Below are experts of layer 6 (counted from 0) of a mixture-of-experts language model. Rows are named down (a neuron's output weights, with its number) and show model dimensions 0-47. Each number is 500 + 50 x the weight over its row's rms, rounded and kept within 0 to 999. Numbers have three digits each.
Before each expert's rows: "comes before" lists some tokens at least twice as common just after its tokens as in all text. This comes from a sample of Wikipedia text that the model never trained on. Tokens count by the router's weight.

# expert 26
comes before: "\n", " The", " He", " In", " It", " was"
down0:430558558471465536467444486541451530530483560563532464454610446625539423503469506443595461422505498446533449400477550482536452494531518599530445
down1:502454468554456476464504521443471485478463499575587503530472486520545418537565551486544375427430459582520430459514558437391456509445456594516552
down2:403475570510481564410474613536485505474424438463497585491435490507513511457561499502516558502477552425500490496460544543483521487480534507616524
down3:494525436465489503525517556496479429454455491449409454461449539462574508566520537407539473599461567504518632503526534535563444548507469507508418
down4:521500546477482522458531547582390460436360506511494561546515477497458488457508556462624427412541558411480438594434449532513335529437452500578513
down5:504510445481497494476477532597565394517490497525498486544567490508564581523532481532482596504489472490520494564577511505444505509477531424544410

# expert 2
comes before: "0", "9", "1", "2", "3", "5"
down14:479473581506508485449506475488509512569452507443479503536530416438513535479426485491639484517506482520479456495453531394388404494542499398527458
down15:546561564545518479539484480478598446512625461487461578461524469523518443515446484557451425425543436479455497526468427540502494537553511494390507
down16:564560503510507480487456561458491555489436503474445594539461612425567521526459451411464423530524483486556570534519471452469537499483623492464393
down17:482441461485463500428458469461459501398552482542521387506396510419556445546519477444506469454507507553477557521547556407444646461534526520466447
down18:524551458428515466572502479496518482553439455526446484389452555456543416519532511410481466520496573534550528472503413516380440472452555556466583
down19:472429512537483493506512455545489601559537495608390508489478481473400552455463490526516471462501478492546467537447461481535468478558468457490495

# expert 25
comes before: ",", " of", " and", " to", " (", " by"
down14:535506552524504448457480546465487472487577544514516582499616516518478550444467526478474522454520510479579510560516505516532476491613547555501529
down15:462486574521476522450541463484572435524569478550530556435430463505583451531480473531542414504605463480445486478454490444562526621494431537499525
down16:356542447591472532461440513484502578530515523525471491508501446551515565531478570556530534465584477554494498497403535410453444511421473460558455
down17:539472431483446541453525489492485488485542485444525556527543498462436478515501528563528479591485515465508380502529446518497562482538453481550497
down18:543403485499484446452571448434483475506423518544550613407521557478534523507467392477384490517513497479450494485451463442478534492462446471563550
down19:540415558401603530534635616452507527482489459449552489439498428599446441488400496473549569501564523504507458441562492519454454609462467475495599

# expert 22
comes before: "1", "2", " |", "0", "3", "4"
down0:513509478534474574529481450487497531386510487445458520589542589552520520501416506491535516504573555476469541466433518466525540465455448599468504
down1:532519402545495443495430414507410474598505442459439530518472492456452493525542488605478482480511485428494491432421547550497521432411485565459536
down2:468524469515447510496477522482510529546559503541410536560509556516513549497439528491529581497406585487481478587456460421535483548623575485488491
down3:527494488556505468533438440377476477469477479558537486538347484436459468510660494511446509539532481476477480486459607453466443472462488574586428
down4:526502455497481601473540514478485497476558503611441501411488528465521460438512475528483419495513467456556541350389525465486475455449573521518564
down5:531500469476435540483540457432548383451546410458487574522514484508508423476469532552496432555510590536519425504508493463532543517360476582493554

# expert 27
comes before: "\n", "-", "|", ":", "==", "==="
down0:529499432505598511545518463512455498478406592435484424520521476470394496494496538404521415539522439473500498488442524423590487443499540517469427
down1:447506507415616494475518451491438477505421502543506449449493470560549492506492538450554493607561471517579447601554570492422447493629524482470482
down2:449488558486520547511434456377482581432509495580519552536526521575440569551428484513460485452477498542494522607480413538471521595440617514403537
down3:528487571474533434547439548503468483485601498531516517466483550493519464455558485458548456482450493524574501490464599433543454483463538453591401
down4:473524476523509470482502547583476485511475495542407443538547457486493530444487497592392613581508513500502625530412531528501533410455539531494485
down5:443504581520574535471506435431488475407400450520465514501518496475462512519592508504495415517463500580488391546331503623555546537477482530474445

# expert 29
comes before: " ", "\n", " |", "|", "-", " —"
down0:511436571453409456520574597444449649536514501472475478557518542441477512423397433482447462521538517520536467521458455507554451432610500418465545
down1:467516544540570545549500513413513496521603409522426542548450622505554485543476558399403522489446526425457538517537452471502465498465531458540412
down2:565506498638559470483504578479523445494391521552519564539551477485506528469529381460532486554482466461468521462585551553464566423554586456543490
down3:440536506549374414563538498546533551464510514536626482488480507555588495548480480500474401493512427409451530513510500517426470440537527541459509
down4:448597449541467413523477526506532543493493481489602473447434528482490524461596468426437460492490515531426590435471516621480506508517527446483512
down5:464463500430501471503550443464603437464550487484502522432498514623470391444544446569413483457606442519530618575403532545470497505432438565437600

# expert 13
comes before: "0", "9", " |", "8", "7", "5"
down14:571531561559450474519515504547427500438454588456483528434434440426511591453551486471500525562500457403411435434568516483485469542516565506439495
down15:536575518532510535462476464430485438448485491549426617371557520464479576522433548440473519515504445507456501376491433512480557506535541443544555
down16:533454434510489544504451426529392442422471521439573483512471523580563550466472512577546494587564514515497417515505494520506564490479447566514481
down17:464465485444569485453530479468567495481491610537494564444495527471480518479501535585496487427519554536443472506531451533547524474442543525486463
down18:544569484473529577420535517411411440521545457424553554458488589508521446544616514460486510541438483484528395452513510506542494568581565464432526
down19:445526571423477496487421533502490499469513477529476518573507472437505508477504470495428486532364574574574620516485590474465427471459579509584496

# expert 15
comes before: " the", ":", " a", " by", " his", " an"
down14:463492480522438464485521516517580538539528508637506503582476527454497536431401472579553520437507470499492393511473470501390505565534493464506451
down15:490405551517573488464494512459574459505405541595548581443543498500493555499521542531547458517496566423426513594514487540571475403606563561587523
down16:495541478530613425556554505622467424528496514552571513547461450441436476433491457522578523491495533526511464518599528537478510423480492581521475
down17:452600440472509523459492517403415545481477545500574450533484498559464539438449473465411552441480501480461532541511468538496559484539487538561500
down18:516580494545498458477443511530454578475433535376507484530472453503498471485481510447564526503483531443461420495564574543561485483495416539452472
down19:566479483490510554517498502525526545514511583522540581468535548492515469448499444464433503439393488436449555508544465444451557525548547545468484

# expert 12
comes before: "s", " of", "ed", "ing", " in", "er"
down0:519610575502469529498477472483459535533524467445510480379569487429461528449444508501584594502477514490576532494441459503588434516485448517500489
down1:539536448490430477484520434582491455503552484527551507528514433477582450348549577454541563516501529573410541497450497507470551466537434550533498
down2:474544521489480541464456464524495531503555496491403456461534408577518429496457465487497468460531530477547474456515472566534604452456479515458450
down3:485548537543492557543502440579504443465537450382456424545496476569557463523507546553456478483509555523550559456484512432537551510542555605569497
down4:505432366522510598489468528486457525524460432454566566476484430481521530508515525420469542533451547513498439534480545431508427504498510526501471
down5:471526449529451510415517500607501534648432499470456526473471506443487575449476505538496506456487531434518428467464564476454455667386549533515397

# expert 3
comes before: " |", "1", "3", "4", ";", "k"
down0:520432465477520502546650554506488484458516432528529540481532447437487461509457450508501506475531472534538627582493549474502505498477532582510597
down1:519527444423520458514488511419517504483434550505533557522506412435526419490512567539462512427481592521565489511550458532583435402516500502573445
down2:524404479536487507518535420530544504533586517526485414473479490589570513526442549443551483505472504554458504521573477585525545410459499506510508
down3:491544545532584468411471495420532442558503456441556557529415521554580506495494419543489575474502537519455506572488537507483515571463444505515502
down4:527519503412499472512473503460609508504508460457444485486484557525523498445424498515583579536494431420542439527515496539573456473422423393490491
down5:462554519588516500456437567613521458489526589452475518487579528437515482529612487438497484539456483481518559453449514443456543545571569534477459

# expert 6
comes before: "1", "2", "0", "9", "8", "7"
down0:410523388489470575475447540536529398473543474465524459438488456412503487466642463525514500538569605552490520536480581533432469455490501575620431
down1:505560551454536509461476541490491588518577541519576571430528454477493473479469514534478486498563439484519625509458533519526549551476355553435566
down2:578514454504510537628541538549442505523453438483471460574482511513525542474472406517482500414479556390347474555473419511462497592524498493498470
down3:522542530467426587532623419482484395514488494466428522575485450476451543464507524489500436436581569588483538441553564585518507533464450432456488
down4:519471444513396498533534526484513530490438516351571506544531523481497499488561491479519439560552474485525481533498410503460443478478402470516470
down5:476586490467477431498546465548496462459470540418516468475528507423454571522505498492572477512493572519512561426469511597475425590506492453608549

# expert 21
comes before: " the", " ", " a", " first", " his", " \""
down0:426568474464518518544508414545530443539564441527479552439514458519505446497475479490498572501475546590446558592495473602489551587537466488459496
down1:451536520506514502508555512510460561496484357482547534520501511528419489458550512462425447373524486429542485490484618435399551537498432370455547
down2:568454475494499553582548461484559496473507425510547421474469415557430504540535430457491559417537516491538478569490437583487471483436439545527478
down3:424515630462504573543513435525561495508500516445422479551507430530492408517517561408552482477366471470482451450497567520572488453488501477461461
down4:542489571516496528437487562530441482573385457462582567479539505504570422552564490420528520498472504468506523406455412592509493537439421541503550
down5:462471577593434564398569525535610369464460470430551580474446460557537465471540382459516556445478509476442441449506459585420443454455442522471499

# expert 7
comes before: " the", " a", " to", " in", " by", " that"
down14:564529533475561521512492515559540429492541540385456525480472418494545570390439520447489520469371499534481484543490532500509538549549500493497499
down15:610440474466549413449575456534469534566580494478447401564415433482569473514504553569463518487434408428427481532447540518506524601565466489475447
down16:472438531520571572444506525485540427526476501465514507480395410516407453562470535552536506482546440492514525498625435547424580389393551556510442
down17:440528466548495493438529460464463553513538542630534435519583500513499568536456528520489470439513543508397524569532434529402494455608475509447508
down18:494488519550485531497574468446452460595471498427456451406465599488498489552502397453572567443473484540530528429505460527425478486537459410430469
down19:417440577503567472548494554577464549439384467409544518472514509498419544494594470529469506545510418472561435531514588452553635506560495441462467

# expert 30
comes before: " ", " and", " The", " he", " which", " but"
down0:497462516462502515494480526517512545558619534505438412554534563629471535457527544467464483562501489547467474581452544429578458497539445521542532
down1:428468460520429490521495489494474441549482496518440533516473508474432527408506573526484457533476515509469488480530512485401474501492530507520496
down2:525542487506499500415531491450601454464516617558489507499572482472547568501510546562484585474408464582471587549418527460544412532392523502492480
down3:532495531538437516526515468486516616524480490446501443475459464478523512485506449441473462515473477457525466529461504417600475497563527506467466
down4:561415562529529410632550520481505491561541515557516512544555426489467554469505518488450522515553426460448483491499484444587474462493511531455492
down5:439556501471446511466448458423475452483482513514551473502558485477563475473424473518469528470553530565476486498522635436502412494507476408538564

# expert 5
comes before: " the", " a", " his", " an", " their", " its"
down14:521430541541490494463481538525454507495654445519618543508645451557506509526484484617568433481568516511513538510371495498500478517487515584510460
down15:476395561509446636482495474411598468573497510520555503543519446525420469464503459464492429530544496482539536499427499451509476513476602542543478
down16:500507491400507566470407436445501549522507495454552472398505517520516447512400498463567450524475486475561502535527432471575498510499477563556512
down17:523464482434454510397563584494582537556439459472492540516444511550484501411493523479523622539523340543551377554540432468483515455595542467484522
down18:498565487410534509532528553516478508550523440492472553520456480497484438429514513499517476503541494482494444525491463472426579485480479576427456
down19:578469557398545451487465485505460493489579484534564460581581533465564549510498543514398547529543518444518483498534407404414396499496515490508494

# expert 4
comes before: "\n", "-", "|", "==", "The", "In"
down0:439498476515475567527503512498567464636465472481545483528476508583456605550483507523531476540453556521522504420563507549430387505374441522508454
down1:459533567453511461520471441460523504495511553439529465450486509415503496446570445487439410450479506449435515530400504549568486454516460518584421
down2:515477505587436544528542445438538508433569539459584555508452608385467367462582566423512475570479469554482496467520502462457573561512496509537493
down3:469425521482393528528573474427544548503476460488473529506442540470460540464559517481479432454548463516549486476452519499444411435445504539462530
down4:465493443440504441478412373516505552419483539495511445493555562525504512512403545550406508554510404428434453524537495492478513454510469490478450
down5:470493515478540575438474498556485484462557547573489589478547483491485451460485496552435530448491463500526506461500595387615452408439463543569510